Weights of a small mixture-of-experts language model, trained from scratch on English Wikipedia: width 128, 5825 steps.
Below are experts of layer 5 (counted from 0) of a mixture-of-experts language model. Rows are named router (the router's row for the expert), up (a neuron's input weights, with its number) and show model dimensions 0-127. Each number is 128 + 24 x the weight over its row's rms, rounded and kept within 0 to 255. Numbers have three digits each.
Before each expert's rows: "mostly gets" lists some tokens that are sent to it at least half of the time. This comes from a sample of Wikipedia text that the model never trained on.

# expert 44
mostly gets: "br", "sta", "cus", "gna", "mus", "gra"
router:130136096075107165117110140122110100115083105145096160101172101115136104137119137114104105125165096111134151140137132171144140174080132128114125132115092150115091148112095128093083115123129153135103077113149103145090128109138131106154153151123102117095146167120155157107097170085136109109117127156172160156114119128142115140126176108116142109130117118080112156148131099168122127120124
up1:114128137197114136118147115085142141113114083140152117124135147172114116140126090175173150096098189204123137147122120106150137083126132142119185089102124142155120104130127131123128144134111130132137138080162119122150129154114152138153132102070144122117107091136093102116101090127151159125131148144125117105128144123112118118120125132160121094091111107123079113111120116114098144119153
up2:076158119117105098159096121090175164144173084132131118127118163127160110133115139125134124126108177166110106135173115111108114114143146152159111107134119162106148103147128165139132143133144118090129142114124102135115156135133176156117121170127114122087085140163135125139093120128149163157140098140116138131147170165134109107119093126104071112175139166148137136105139153115150155142089
up3:171112141141120098143142123107120091125114133143115153131135135140126149107143144097114182128098121138139112117098135143107121105108129074107142155148165117122136119125157150128125102140163099189129127151156142111152132134114107132154164084163128108153143157093104176107183125115107120115121183083110119102091146083131134098146135169160159122113121098166107084153170149124101113120135
up4:071152103125118099104091119105130137090133112105141127128088149098153089122140143139110127122105158131078113169148158113153077124129127156127123103146083128083090080177124162141134153127134133140148146124109141102162129080120129185122137102105123106153097148174152123106144159136133149125126143126116125128104159121174127099161128151095131110138138143128126109144137151092173155107094
up5:126174157146184153110107148131130166137165146079151110130091149164126139146106149118173153159106182101119168138125137099120126065150104143111172106108111131104152158170142157151130133136099146123149165106128152080140141129148144131102075141110135155150144101104123144125126143131148168122135120108085107118110163134130130131167140135121102106106161132149157125123096132121128149146097
up6:156106111166166146140153135136089117184143121132116110122136133104129098110092106121091154142119142119176138097130143138105143129139132134157128148129126113131148114125139104137124131123123145125103148144110142129125098120151109149098096123142168160127039098106099105170102100129114169163130135089098082086152162164132141131112113160136129158091158166138189132097132151118129130161146
up7:133121126162184107148112122136129111167164087136122062130102161117126111117148127141124161121089175166142101081071140097149117120150146144100115098110140147138178109118135108106131105159128151118122161135143132112131069111091132126130127110133124119099082123119126108137117129150113131129154170103106124128143098109096174188110132115143116114096121144151146173156157130129144142102147
up8:059128146121140114145132127134098161131138129113150099130100113139139111118163112157147129158086140140137136158092148149169097152142165145132142117155123184128122141108116129152147116134105134116105120126129131111130102155076123194116110114111122101138107078098125126156093148134114095070188165068114126138107109101121150135128142131097092111127110132150175107095120112131112154120132
up9:118130152143140109160152099147101145142182141106118142126115117129151161149116161159129161091140107138141125112117135126104111089173115099143163147146152084124093090131160132207104135156125111175139180166110146096133130096111121100100141130101160133139127113114109158129169133154115160113084115112103114116106136134092165093154111107123110179117135123156140097137121110146136147143115
up10:150124111156150128115151121143115146125154150111128137126105175118113128101117147116136150114144134140183125137100107077089116111151113110102148160096122108152106060110181149164139122116073139127126174120117137116118108113087177092098112104099111107150092108133147098148122114121132145119134118079104122152166111099091164099126107134121118136074144147145142104139127125145118162170105
up11:127151152174116113168140134119118097138147136164159149129113133138128130149103097131145149141109164169120128139100114120119113096126132115108099126093143121137137117129179086164103152107113142180106158121126139122081135123097146120169122117081140132164130099134105139153165071134124154102120162101099117106133119110116159111117088133144076178125116137153126093073088121107102112143166
up12:173126152146134133113132150144168162126171161133108070122089149119114149135085158116104163120117123095109124144106112100140136141159165150126143130074114135162124100117116127184116105114085140122124170110110119085118091126141101134092130118157104175169095143144140104136141110150161169141108142085083106113133139087122137110107101139127100124108141145145165098143130135109134132157135
up13:127098131156150071141112130124140177159158151104173103147099184148160167152136119124133163146128200170130109129139127052106116099129119115119153105127149146167142098116147135111108103149113143172105141129150131149139102134107146124113148120159100131131120114134111111146128125112099169169119152125108113137145107072129166097143131132128140120114135157155148113127135146094149168115113
up14:152119145195167147129135108127121149136109126139128086131140133123096138130151116159152149076134138107116155127104142087112100087109110197135117089064144143159112108092167163126141147119105107153117134117093133079113131148169146123116110088126120165132117074134131075119123149118117174136108137120124135140121126098108152156094126144152151111126159121129167114116097118110115126146106
up15:103129124156149124162153101128147166122141094158157136123114123145131139147131184115155144135139151175078127126150139076142105078157119137135133126099125147117142127151145135168155153140083114110134156108134113134116095133127190105143086162079139162107147115154126113151126161119161140152128106137112121108121151140085123143116103149073122128168126114161124159080126151122109116170158
up16:127138132164114145104110125138123074161128124157149150128108154147112120116136151122133082138113095128076106136106101148103077087148099127126102139141141112126148138086129119122131115159158103091113125145119143173123103148103132080146138093107152181176129123144107119169121099139125116148139150098115125097100109132136200122133127136119134129159151128179111155141139148098148102096186
up17:120135104149138134130176081132142144130137109148133120128090168147140116147101145081141121146117132148106122107135086091137087111135135139110098095099129101138136110141105128144139142155117138112117154119155122100101111147126199097097081125083155145147095114166131105105114120129101126164145136107113122113151163141101124142131125115101076117131123155156142117090068154073185150131138
up18:106152172179122105129137110155128144128142174114165096130112164160098132104108140098153153146075178116115141114125136083133114096151096142156155134106134101120149138117161106156127178124134107122130160139104133100151145112109137104103133110118169141178106115148128151101123078160148127118116121119075111123152146129148156077111133129132114167113156150128145109120155142111098125182152
up19:120146114106121126129081098129148121133194116105134131122127152117165095142164169159155110117145167116138094128120102131136073108120143160145088074120101123109084098144111149145137118118114130157142143132079112128107143088129142174133126092124185115130100134178135124127156139129118137139106132115121132115088163138154154110144148185099128124130138140166138129178127182109129123149137
up20:123119170168186113135109124124126137098179150155174104134113149140134146156157170164135167169147143177110107132152098085137148096159090144131135093100118127165146096149155135134147132097074137146129160132121157100133122123096136140101077120083178130134087126149102122156153125142137155122126129129090115133125128141107168107133135158133117130120136149174126141142131142124151143152120
up21:122124101168105141120140095134129159090159086105121147131139148145148132148140147150139168119126142165108121143130120102119098073145125108163077083146167107142087110158126162136140144153140138172137157132103140096145136119153109145111114073140156132136102119137079122139140150152146126153101149095093128141099153120132167147157122146099160103076153132172134103148109162101129144117093
up22:116096165124134114136096101154124157114201150122145120137119155153132147093113112144180130130127158140171103115114131089149176141114101132141153161124122120173090142140138124134104087138076166152148150110123148072142125131124120106122088125104188112172134125102155135103158089114092148114106141082107122127115130104098104116132162132144108139136106149110159131113102117124113139115100
up23:157114161156192147116152105152133141158120093135128089140099152104097108150087147080121123146092191138109115143124192125126091130150124141150125136115122143119123120155121124163135168123080125082089139166112118141124125128139094124105144137161171143134091084136113145149097135119161133131106108123108145139159163165121172131097102140150123094097164131136128144119151143133119151118123
up24:128114133175172132114128122128133129190156132107143111132129116131112180132157117148126108091135109106159168154118127132109115114132144168142139121147116129106154111111110165099135170142100109162100116143143169114143111142153135164117108111091123134140077096113142093129118133109081172154133135123116137115131167098121116130116122149172117098136150143153224119102140128117105150120078
up25:144101128156159120095129096087132153123146106125128109141124129148157153182144108123119138119094143119172137166115119097143078109105149162126162104134098148108095102141150145135165128100070144124113126138106112132142111089087137141093058115153120102125135124126135129158122139143150174123147126089123116171137146115151125137157117164130102136104126131113139142101121186157147187126093
up26:076178141148141126081138155177127119152169133145162123130114141131127169130119112120137121124146134086098121166130169135129157131137121122116109094092126125121143123157150109135110139126116069102079150113143168142115156102108183146158104127107144137150127064123124124151108077122127116125144148106109131123112132137097133123069127097113090173144146170139117123096101105105130113135165
up27:139111152195188148125085080164096148103142145117131127123130118145108142141116123139130169102168145133111149114105152104118109142120112150110160106093102070148103116150151121124135119120090152130143136144144092127144129118118147114082093084106151191157093100120082137166101135129162145141110141110120118129124082119159184128155159140119126142125158118126136134117120128140139136113154
up28:144132124170161119130139131144107123097175168125127103141097176139136137122123085147134152084130117138167141132129110105093143121139114143148121095160141084144137080119157117137114127107147144147146168113107131127108134104080100107083100118127132136137088103133082120144162087173154122128147128114058110132152125140142162121152120146149138132084145131163173105106147157093108157114110
up29:163109123154175112128124146142161131118138118151131122127108157099078166134136103133124140165132116155095118166133099105163163092121126103134147120107147105159125109122105143069132124171135121119145144118148075136222109165120155124098129089133155099125129120123131158117115113138109119082119133148124103137139145123133124148135159116118121147071120143103141076133092091114151142095112
up30:121128121159180105140127117136114136125147143125125113141096163157107141122132157117129162111091175154119117143135169133155093094168130108151094085103111109141107102179133134145144130137084136157163151085113114126108113151140147155098120109150169093141145093130135142136139133161165202121102137144068126124147127147110127117128114153107128119121155132130115057145120159097141140122098
up31:125115103143091143139172138118175133121126139110112081130134119145091173161127139094100130181111137137125129143145088104108108107142095107162172151135151117153131076098161090155122125121141067134124141093131128123116106106126100093115133111138128129146110120200107164111134108143153145164110109163125130131170128134120132154109153097109104123090134148125162105105153117099147107170142
up32:139136127144164141149114114116161131135120131120106117128112155140138157165123167099123179143107157093124083120090104126120084087137116136132160141127127124057137082115159103140135108112072163132139141122127139154133103171155141181069110091141116119130108120153126139172102152116104121160108138063112120139136123118130165097145106157099116174122145137115126152151104138131122137142132
up33:128183104150113145097162131125105174108140146128091117113122114129137144116147115133140135164115139154115167132145132118099088094146106103158143124118151157127149117088133146181169125095126114123121170105123130113125148090151155162073109092120174136143085107143138117126121139168127112087132117149098121131147131085125135100130132127095103149113176165141163065144107148129130160146100
up34:121205123154140116124180122137110133154147156113134159130085135153116124125137129134117124167109107135132118147123166135095126118157150150139133094142171109147137121102148123166135112098185115115130181170127113148115135172128128118105138114137113160112105112122143116162136097203113110152147175124090109120120116172122153105114111142113098117099140163139164129123109115109087076125135
up35:149105166148126099121156109095137145127168108174106109131154135132115161107133122115150162161154111140090156131151129116103108144163160136169155145120113100152138169155161151107106130150106134177139150138138164124141155124089102097100108130095170158115112126131071108140142118135150134135157097089115126116145102143158139149124132096164091165145108134152101118109096157128081127161162
up36:128108113146155097160146139135125127138170132111118087133078187131096145111148144141168142172108161160101130112143103109115138109164126084132134125151143117138140108159139157132141134161145113131167171120127139087122147127082165167124093123139132116147124119122086113131143104159156187113136129141060113132138148125136144141128125148170117132120105133172155067108141105098133146156115
up37:114153160157137119122140147097091129111193130109149128128133124159130125125166097102162142166096108153151153147111134090082143080132119139135103121145166110137146134115141182118135149137165103148129144111127143099148145123103192112117117137128128176122095111126127115134127131144135131116115104137116125132085126111131193121150141141120153107114175078180174103162096154138151113129103
up38:136111118124175081179113094097147146100125157143153138127151141108139118132154141156117133076127123158146134102140128094099117107114149123105154090111087127141109114122107141123117092138102158129177130156163104126140128117116132124120109115119146127133181157126142158123163140155127122130160148150112125108089127123163149153193141202131175111104123108148151116120175160140121172131102
up39:109115147172147101134108109139163144135167147145155129137093163162113150143140143097148194150104171115112141107128126086151130081137127138168135135138164122141117091118127140173125141123116132154133156110138144138129130133091135122098086121119146100139136108136105138165151091143124163113133152133071114136154168140110160120135100144125098162085158144146154064096128153114133150174116
up40:210087120146114109137105095076128106150144113083185074136129118120110190168130127113131151097139122162124116108109135113088126131121162141148164169173149091119124112097118104136112137137057130148131128128175150117122142149100136128131109121140104136122134119128117153114090132117114150137122149129114132133141180124107122135143114120138120127089155105122190118141128112128152131147125
up41:112158139129134129112131133111083096156161157092157129127129105179151084155157094101125130139119135123165072114095152139147116134127149148122163107190120107130163169122117120158130115087143117143138113202145119159151115155117147107135126140111118126158108110085095134141132141124080127152129153083117120132102110140135128100161080156114124111085110139159155153119120107093130108124131
up42:144180119182162122107149103174124156126183125108148108112070153123119091138116083108111143134116148177109126129151152096126111111134119182135130089132164114185137107137122129141127098128166133110148172123095096142128113120088109129089108100098109093148098107150159144158113092182097100157140133146091112145148117139109131167125136137129113123135122143134127131118134105127130121138117
up43:099153141138140116105116122148120133118155192101096108145107120145144133133157126155156157123097120105118083132112113128154140142106127079101148081127103130160124125171112115109166124121090112134161124113166154132134144138120122197105103113101137108161130082115136128138142123147116108085133104079108125153115127092110141069146112164132137097119096143142123110093099102141117189111154
up44:095123161147139124129122082133144157121169115134090149123115150151122154131153148122170143170122126162140107137142100048150159072121140154121134131073111121118189123127131175149130113131125151096122159123123122122147108175092166098134083145102137141125115139143145125094139136106115124140115112120118113140148105092128150127084084144100144110108131123196160147134146130108115125119126
up45:136149117125128147127132131137150129163121110100067113135130159155124141127105167107120148140134113124147130111167120133109077124163085163158147128164132094124122112160167113173141122128109105143112148113096127122127095142082146123101132097154117154125109138187092158119106142106114152130145122111115137128192126133124137107141077112128121140114142167139086086165175098107140117110191
up46:140114112163170113152160126112123106103128142129125133133118171165137183113144123130164197119121107118121164129140121108121122092134083069120113117116164101116123132131181132108140110157150121168121140143143152145139126116089142129116159110164132144127137127104103151144179134130111104114160145071115122126079117078113125119096135134131141111108086087177095120135128103149089107139149
up47:097121114174105123170117105142138112163162128172145129122117129157182197154137126122162121172135131187134145111126147126134097093138145121177087095110113141127116151125130130127116109150109130119122158145131133114124070098118170096139118137117136135129133093128105109182167135146127099126106138119102108108139103156134132177116115142134104131140127187131083122115148099099114110150160
up48:100160109171166135150138133164145131184184127117142117136120141159168129111093128108139173118138139169124105107131115109131132068115130140111124126100162119177148122126146110129118102109135111141131141171147134139130110094101116145122082096127127159137109098138082117191137112122120154120159145121094111119134130122128195146170116145144155139123125153137161085127159127115129130132186
up49:100165141186157169109074109156147138132169139101120135136114158140123156125159096123128164139100163120135132171145095090127108088147126106163155125136103121140146123121121115120200137123112137153140144116100145107169130139144111146083095095101154128147112078127125135131139091170133120135128110116088114135131163133092148095143139165126123115098105171156136101109106136122128149161129
up50:114168093153144129135139165141119112098143150099155118137122175123108148116133117122141129067123126108116171164097133114157175072120092113071111101140105122120150056128129109150136126165129124092128139105159092127110141108113141123119085133122128110164149098111165115115127164147107130118168149138103117133102119145142131147122111131114139158060115123156148101114159133112134156128086
up51:084125130130176141162105096091124072130113101120138159128122151124098127100148150125120095145100161151151156142135155134143119116135141037129139133131134118130087104145133180173165135123077121093136125128115123123128199138113134131145133107144140097143146115110105122130138113157141115120142133084122127148106113156142101122128158171126112101107105100126156130114179135162138151115090
up52:120145135161156132091127171128147104121152142133138139129100132108134157133145117134136154141173137127220143146176074132108114118126082151141142132104130112149169135104073128119145149099110133174137140122155117144159125125133140120128129132158098154153067131167134162122130132131112124157109116168121126169145154166105105109129111127165173134106129151152153096151167149110103130147145
up53:106154161175154146134144121166175115124110145133139090114119145136048172097137127149164167118101132092124135152131115102132100111137105160101164133091102101179137109144147103168113101114094114103117131120111128057131161112087123133118132084126161135188129119148151144112144108119139147090114112126114117112170108151115137134100142105105134142135128148131153117104134111129131110138132
up54:100127162151138119080124138123129142100153107106169141112115146087122128122144112140109150129144136159097090157088132085054137115148161132102109104093168112137105063106160144116106149147195142145127136090127154108130107121077118131137101090137115122151113147140106148137117121126133114152142174108113114110104151123149161115145116109122123138115132141159109111104122137129156173073135
up55:110128155153121148146037124189125174153144118124155085121128111141138175122125129160165160064090148111121116117172094139130114110164137146108118104102151147150137116126126116133141131140085131107121115094123114110173101139156134160144133129117131151127137125150131090139106137104170149126117111091120124119124146141112127091144116157104104136110117146149108146167143145127059106117123
up56:112176134105128109135102105167124104116183180124120124129101163135147105122145126095114128164103109113167112109121099119137140118127110123157153114127117108116092146168145113174126072127108148151132131101117163098171134128136137090119134102135163059177128138144119140124157091122084084117114142072116125138110102104115104115174142152137135142107134151136159084151120120108135130137126
up57:181105108159165137093147132094071122118135148140148118119105182120094145158130123111135149116109151122068164139118082126150072109112088109094117108189119103105131091160166096123148136122112127142117139159134104162144117141143133144155110098106104142129107099103131159109115146139151127163125146143116120123120117136132138155126136177129154177138126114115106080126106093119166130120131
up58:114144124163134096139135088072151108143128114158119169124136128113130157108135149131159111108130111159127157119171094139134106108130111113134095121132146110108180123103116183128151140156140098139133144146147100145106144163070161083156124115132186137126110137144158138105143107118056140103137155126112120116130137135115142107092121155102154128139111149195115135088157140091110115105132
up59:137139122138181122143099127100158129142170131112131114123114153120103143117135115117171153077107200148134144136156110094115135138125136141141129152089098119121159130142129187131125093143091147131184137124132080127139170142121129150121092145163127136108111123149093087136141151112146171124139134127102125160138125138172160132118085168168155116091122081167158111138137139145109153122100
up60:156120127148139134152120122162081157147165175166099120135119148155134138119108112153176161107128127167161114107099151150105150121134122104139102115126144128144108133134127099134105107111120158144154141105141122149114113093126147105095109087123112129120079083142076094149127104124116169108086123103111117128121096146139118133159112118168133172130123145151134042086093096133115134114102
up61:102128152128123082126110114130153116130158106165126128130108152122118124111164126108149102124132166152106098150154128081128117109114132163144151075096113136160153111127104153132132172134127142153158149153167119093129158110097131104146148113065162110125122144137138088127153080145128094127135139135115137125134157179170138106107144152126146117113156170144113088137116156082080181103117
up62:119117143148133118114140117137152150119127118178102148128124150143111167121155172130156126136131125135121077175160087122137105120143095152145132153084112108138155141102141121158110131133102145131138132114152127119187177137103147138098122132126181128148130146131138089124150105117108165137108110090127125138131126146149216053141115152114119129134143132139152081094103155146096165109128
up63:123121139155205121173160094098098121145140158159131103129114130115125090145107099093106129137104130150141087128108143133124117084110100136118124142132133070146120119115113154115145119147116101140134131137133112138095112095181099114126156099128155128148120136106131108175101151122110169122140144083115110099118142115134085055129117192146145112128089123122173124126135160134143107106127
up64:153096150180170138117109088107119154174169098098125053142112159124139161134110123135134169164102163150119121130111107099115105104140151161111122115107125144165139104134120157088123105122134155085130147129117152121131114106089134110126110114136090137118072127120132086124123117126152144166118132130100107140138129097107180116149109141160103144122096116161155144148154164105163112143119
up65:082108148131123096179117086129105157102192136128156138126124131181130143121118137129191129122116166167157138097142142103144132102116098105165146100137137145172093173120131145125121106130144152158194131113159131100161134116141161121124153123123159104098155115088150135146150121129112141115105113102112124115105139127103110126163167149134116108120119145090123107105092108087124147157115
up66:121145082111173094142112109092125097140156142152157098127073186127113150108141171102136142130136138136104073165163133094121095125132149109100175090132118087137125103151126137144158098154090129110152153132142087131145179145098157146125116129140175104137145124129095124138158146142155150167118113099101128131124122154157171138126106160140126127127092122149125126102152150141163139131123
up67:139122152146177080136128124146124142109141166179117126132131182120130175121153132131129137124129106128095089115144097051107177130153119129119156167081114126160125116154153129140150119164089099128117136121140170106167108132076174121129094118083184147138129158124134104116163147138126130112126115095107131138116108099125143096139160134154142128150092132146120123133099140129096128148114
up68:144136169124128097144114086073135125106129084116123117129163157116157123116161143086107147146083132150121105100136126103118131135126122110146128135151139138143111114125144165156165118112143139163126123175136095136126136127120117136100127125147154145106149176110127175124169148142089177129145135125114118109146186088135151100178137208154144123136122135139096099133147185134150148147111
up69:144141103159138117178126098126108131159138143093131110136110128154109113145143153113118137133138170155142126138085157102121120085121102111112156145147094145079176080112151110156139095158119133085154150140114104137101120129146159119079098113151089118133125094123114169100119143109102153148114128119116120118117120115167168090156105164094143146088173101174152116124159130103141153106124
up70:120184122167153124142146138113110143133147145121128108142069135112115143085134145114107145155087154171095110106106134101119123078146096087145120136149166105132127084153134157143134150131144090091134162116080081120087163100118139106109136115158130115119088078141125125147143135168123135149114136143080139149165146100106136106131097144145129114110111114132140097137139157115178140158129
up71:143117145200179121128121118134138135109146126133109089130093171157099145134119108120120142143055159140119152117140156106114131081149092119128075088102138112151160132126120131124192162129116131123146150139123117120155146159143122127089102104136168121148112115157112121134144079153146148130119125143068124123143140131136131122105131148135107122123143157165172076109145127085120117115098
up72:097113104137159094145120162115138159146153142098132114131077118136096175118103165121114129144123181103114129163168109117107129102146093092131124126118120142123151081103173171115139132150128103081139147123133076150125143119101146137140105136141120134119137116160137133170117115127157120168152125151107107131141173160157178099091093145114110130111139109142138137092179106141147136151177
up73:113156121157136118108128130096138140107151148111161113120147193134129146132147091130143147079117119157131120158098175081113147078115139112106122115153175106139114055116147123138138093168115133127126154127164092150136126129129164152119100110112156100132143134142136142123125150118159124135158164123110124135112090100155131133111139163091142120048127108149108090108140133112144168127100
up74:153138140169151101174107172139125146122135155162116105143086147175111125139129123107157141174083190115140108126175097094108148112175090115164147084094125149125165099109159098145172133110133132136142146144131113104166101141154137130163107123142147118123102133109121115137117067165132142149137164099094124149103149112126133132108118118135100151120127158163119092127125137117129133135146
up75:059153144108149097133138096102149100114173140151132132121137139168135158105150175107168148155130126143106120103159079118148113133136100115160090146133135117146097110132188179176137122151097114175118125101113146114174129136122182117138145144123161130137139137134133157105182144093094152103110125110110128142106118118084161117109149151123126139115119126143137086128101122133140120137111
up76:090187159130117108131156124151170167109175082133147105126132106119136091124097148132145116141119166157073118147129160119126138122144142124162108126099155139137158149119145134167127123072132086136129149109147159092153134132136130152155111142118146105122129136127125130134134066129159135151141124103112119114097154154128114113121099100093079170166147173159163130107097126119127093170125
up77:099182151144134148132077116110127132139196137102129116140112136125111129089118179133168157143110165149103119148129123095123104125136087167174122146118122159101175140153099142159137106112113135120149146074132138080142164135143139123136068144128166124115112097110165137106107110083092155102149109104105143155145135123124133114099115118116137144114128158142147135101128145130109117119076
up78:158143152115127133146103087126147127149152125124132079125140191100114108121152096141146150111096116162162175115116129109130127127125171159127134110117124087154097096156163173135122097142098143157141134122137069090163148143139121112096129139166142158130086142160115109111135135129105160116139155146115129140162123146166144141161133157152098106106119141145174115152165168143132178132102
up79:147144125148137125204108147129153117129177117149117122135111115143131131142118159157134103131123145159170155155163094113098131095139166081124098134101124126127175115092163149158130109131118122142154121131110124129109121157153179125131149154088149175109124155163133133119162093165112091132147101114122134136086172141115079119158123129102124110110146158137116138122130144163087110138181
up80:127114142174141122176120135154156142120185127158136149122125159119158102119120119143120125111109142140130138141132161132091128115112155119125095114161137113123082109125129125147127144148111128106146143146154150118119187092119146105131136124091122121164120103103115092159119076173153109161125148109103117096097168177131147147145112110126104139095187162136147109139083117131069166159090
up81:123122155143153134145136097133122153153115098153133137123110143124124123112148125108148083145103173152130176167142156134145096081143145180153121094141107191117139084122151161180162153118154154113106129108121111121113174128126137196120146096140114102155088101125144106122112123131145130121115128123125127124139149161137121124097114143124083133141165143129162119118164188103106156094109
up82:117162169182127114156129086109177105147156165164139109136110132143148113138117120093127128124083127149126130115095150104138122100142155100150144119131154099126123136154142098109127145124121101153149178120151151110140134129136147098117115116109135127144127137145092114132136078158121145150121111124075109111147155135129107088145072149148112140090120136123180103071111164072109094168112
up83:146119106106145126097128095110102203134144096138153120124101149135106138094148138161160126137097132111139164143119137111127123108132120140150127118150149107135077120087148179177144086115127149122155150095133084077139179099136156105094123115141143142113131094145125112132089142170130142092126134119116120140140126132145146153116172105097072137134153131099161094171098131146106137114113
up84:078152155167123121108152143133133155134193148107161126135111145121155124108132125168155148150155150167095056162140143092126127139154120144164122111109146136138113110153144117126128120115106095123127153134130126113134119111137145126109072126120122086111083083132114116144118142123101153131119134134100117154130129167102164148122112176095130144096114177135146118070100073113160124109127
up85:128108176179178109144108138140136120130165163104125078133105144140138160145120106136151157115127152144170137166130132107084121085141120127120121103162159118139157111120131084146136133141102110169132160101129151084184115120150130156138081135131141109148113112144083121166156109162143150155116137127081114137136182141119154112139123127128118134099159146159150102102142103087111139154114
up86:112123183143161107146141123122139154091160081142170125125126113107128131139121143135136093115127138170063129144158143084142135119162142184171139153109140144126118128115161163151152176129106117148143152115074156083157109140097159121115104154099151154114104126121117131110154151130160147118119097137112122129122154153111129133117087129082120135139147163137138143097084131124119098181129
up87:087147134133138107139094113118135154126203121131129125124112162144124111107130153127147133139116151168105132138121129062118115091134107155141082112121117137136155137144124171145120117167101128083130153111113103121132138127110176101151079163107149125103097113140169100106103141122123154126168102159112117167143165129098154106092119114140109097132121141173168137134140096102154152171089
up88:137113117148139137174112110120078116129142131094096093133101123160109119165111137138120133183085130124081149115106168143137116113160127101132156109155107142060142108159142073191136108114129119114131129157099117118108135148149145115086115089148117101138115101106121168145125107157092127146113165117104121109114118081166126124113134162084128155103165136138144114127156124093146130135127
up89:170134126175163111138130112132135114139151133134095107128107185131115135125138143147162109112084145148126160134103152087090125077131107101137102125156146106165150087135137147151117132161155120120123175126149113104093164109151136123088115104152140129144101119146135148141139160156133143106100164154077118125114150112125168122128105150167163135082170156177137087112162134106130154126115
up90:093113118147161097128133120139160147150157134157169170123132150132123188144113139152145136089112130163146134113171106113129096102135123159180168114114153160124140141115122145138136138152109157130142151134114129099194121155099161164086119141128175109121152146088156110161130146116130141114143146115112098107100144144115058117136117169135141139111107140124147104128170114124092123164097
up91:119149141154135099146128127093138136116171122095127144128084142114136124120144146111121143139090181178112120152095139094117120074136156090099106113118119142126163064145152141163157115149110140129133165175111089094142106129106125132142102092134116104166125153121139147114167101135089143130118155143084111136124138114164168092153122154094136115114156124171155103135155159122141153098114
up92:132147133168137143129123128155131151138157159151137104135113189161141171122099105123154193131104135127115110137143111103110134090154125097164125099155161103162138106152157143125151110131095106158130169110123129098159106119130122143118130091119146111117099064137095118124118108135123170126120104106075118115128098146097176118143130148124121118085146153149135059109120132106135093155148
up93:112089118165141093179116102083143128158149133152109074152102148147136162157130141137124131141103149150078108138108158111107058086151142102137126130146130168126159116131158136146134103149116138127132123184155122131124080138084124131130122097106147124111149098138137135108128099136130115137151146100105123105114147074154199116119129151129116133135144115159150130085159137096120107135150
up94:139140135186160114139147123118107162104151147134146101143100126129106115098129131157131144110124144159142161134122104105093138093167136118123094100142130111127169115136155150111136132130116118145132160095129168069136131153104125137117115109133133153138088107156123103116132145219155129134170136138084128101106129123097132098154129080153126146129167091136152098157125167099130130191126
up95:119138146129143089155117135109144126140148145119169121141116170114115127143137121106129137141137145148092141111101171085098118125124127154126136141155175152165076122097142152174149098173133132125098134135138132107111147121083148122142175118120138132165140115127124120159095115128152150120129187099111143151111092076132158155098154105190092112119147137153159077177136119118129140147100
up96:121094160160161101090105140140129132113156148140112100117120135096140174149130136128143203193145125139154076132115153078140153147121147147146148107081135108154099148138120143120128115156100126143128139131102133092168087126080121129114083120112145181105156107107128127151162128115103143128088128109106105126126117110106131122148162154131143113114096106132129144132067120144140121094131
up97:137096123165109140137134068148105176139149133124109125140124112211145169140119099143199147144130141158152156099139119149142133075126086104166133094108155154154132132150146133133136133145139133136164139117137084126115121137140190103121135126116116161090118071117129129152113120117115143132092078119118124118152083152095113125127119122132097129101106119137121093126117108112107113145145
up98:104120158139148127123145118122095167126194130125148141128134123153142120131120126130135120155105150143091169110103096090105114104134125156133125109115166117102157139090142163115126163154126110090129141123123156115118118119063197134107077144094108151106089104126140106167093125136159148113154104149121128111115116125123134121101137085119097126139155114186147102133098108111168123181112
up99:168144147126155106143111118111103163136126132144155135131128137112119112132144138135138138140098109140099145114127129136104162118093140171135123072124147119153129083091114129138135142162051125160133139121127087182140099142180145168116082107132165134138116118164166102152131111144115186131133137158114128139171156147108131120115165114104077135158128147159146141171112111135135091161109
up100:083161138178136102123077132124139141145180135142159083155113147112143134116191131155151127109116136129133098162103153082087168121130141139119128122115097107132110158133089137132128128156072131118135135138139122163109122123114142091113096123068153114176101113092136119123140081167104113153141119105097140139128139118112151136104135138131144120073158155153125114102109115096114154143136
up101:104131141136157110151141128103144164107198104139117104128095173107120128129180158146152126152128134151124066145096142069110136070148107159126131117088094127111143123142148183148140090140133122114162170143125171103116096098109134133121111119134187134152137137126134164084159147134129159116120162115103129124113144102148171132130139139120150125133118146149162121127136145108147116111102
up102:166155135135138130128113176123090193149177124140173086120106121086133131125116142140136151146153113114147153134126098140081161135145127159114129120103156105127142112092118109140087128146151129131104160131167120127140079124142148148125108135090116136138114118131114133191110113144139143150140137138105125121119176114129140111122129097159100154164124125135208080160156112087115138154107
up103:086142144127108066152137117107146134069163114122145141123082163100144133151152166130143101186102153175103071162120142121141122104113114125139102091124162136170122143087139156121151143123168120144174135105105141136131110074106137163092146097140147139133134113155132151147151137113163133112102170094113131152104155127142116111125129145104149150133098142121143100109128137105135139110152
up104:129107149132176103162130094115174089183141115131139114127124128112141160145066133099113156124133145151082073120144127115145103135132150155140125100110146113142093143120152111133117128153143160147095133178117104119170118135116089083164139136161158133130171123129107164137134132108107129137113146099121119114131157138132189141118124176142167092079098130120114146117132139115110127124175
up105:140155166166160133136119112144115160141163140127125122146129131166147134088129151114107172131077158126158108108124122125079147102152115115150125120137177112165138104125123113161106128118107101156150163126128116157134102146126144148092070102132141127123079086150111129173120119151136141139148133133054108097156162150110138107123119131120104159088160151163169104105156152112109132146126
up106:111173115129148124102080134165095095132144175064108111137136185137132126137102096132109157147121165120120132118156122123145116134104092125140144100178147096126100091148161104092189092141143120132134129115112136128145117114126103170085148132122094097157102103141105158126154109156157099144130105148117129117146117115116109159167144171166148114132110144117134112141122115128158165159142
up107:174135104183121134127124093108113111182156129163109083133127126091094141172122119110104143125162134149141149105136107092106137106138137165153125130133165118115134113121120129127094108151148083109085132170139132154103114120101128079160119112126128148091086113183102135178119115145138118175133140176119135125137113113132097169107164138173136122091130116105145163136114131099141109122145
up108:140121135138161133117137114102138070179156147126134089136120139132116146118098115137127131092120142151169116149130133128126099093113136092117171152143133075131121137184105131095132165144107136134153120162128118103136143138123108118108136136169148145153139093113098122132144113134106183150141154062114124105132152121103090078147112187189156107102113095135143146100136144130102121097115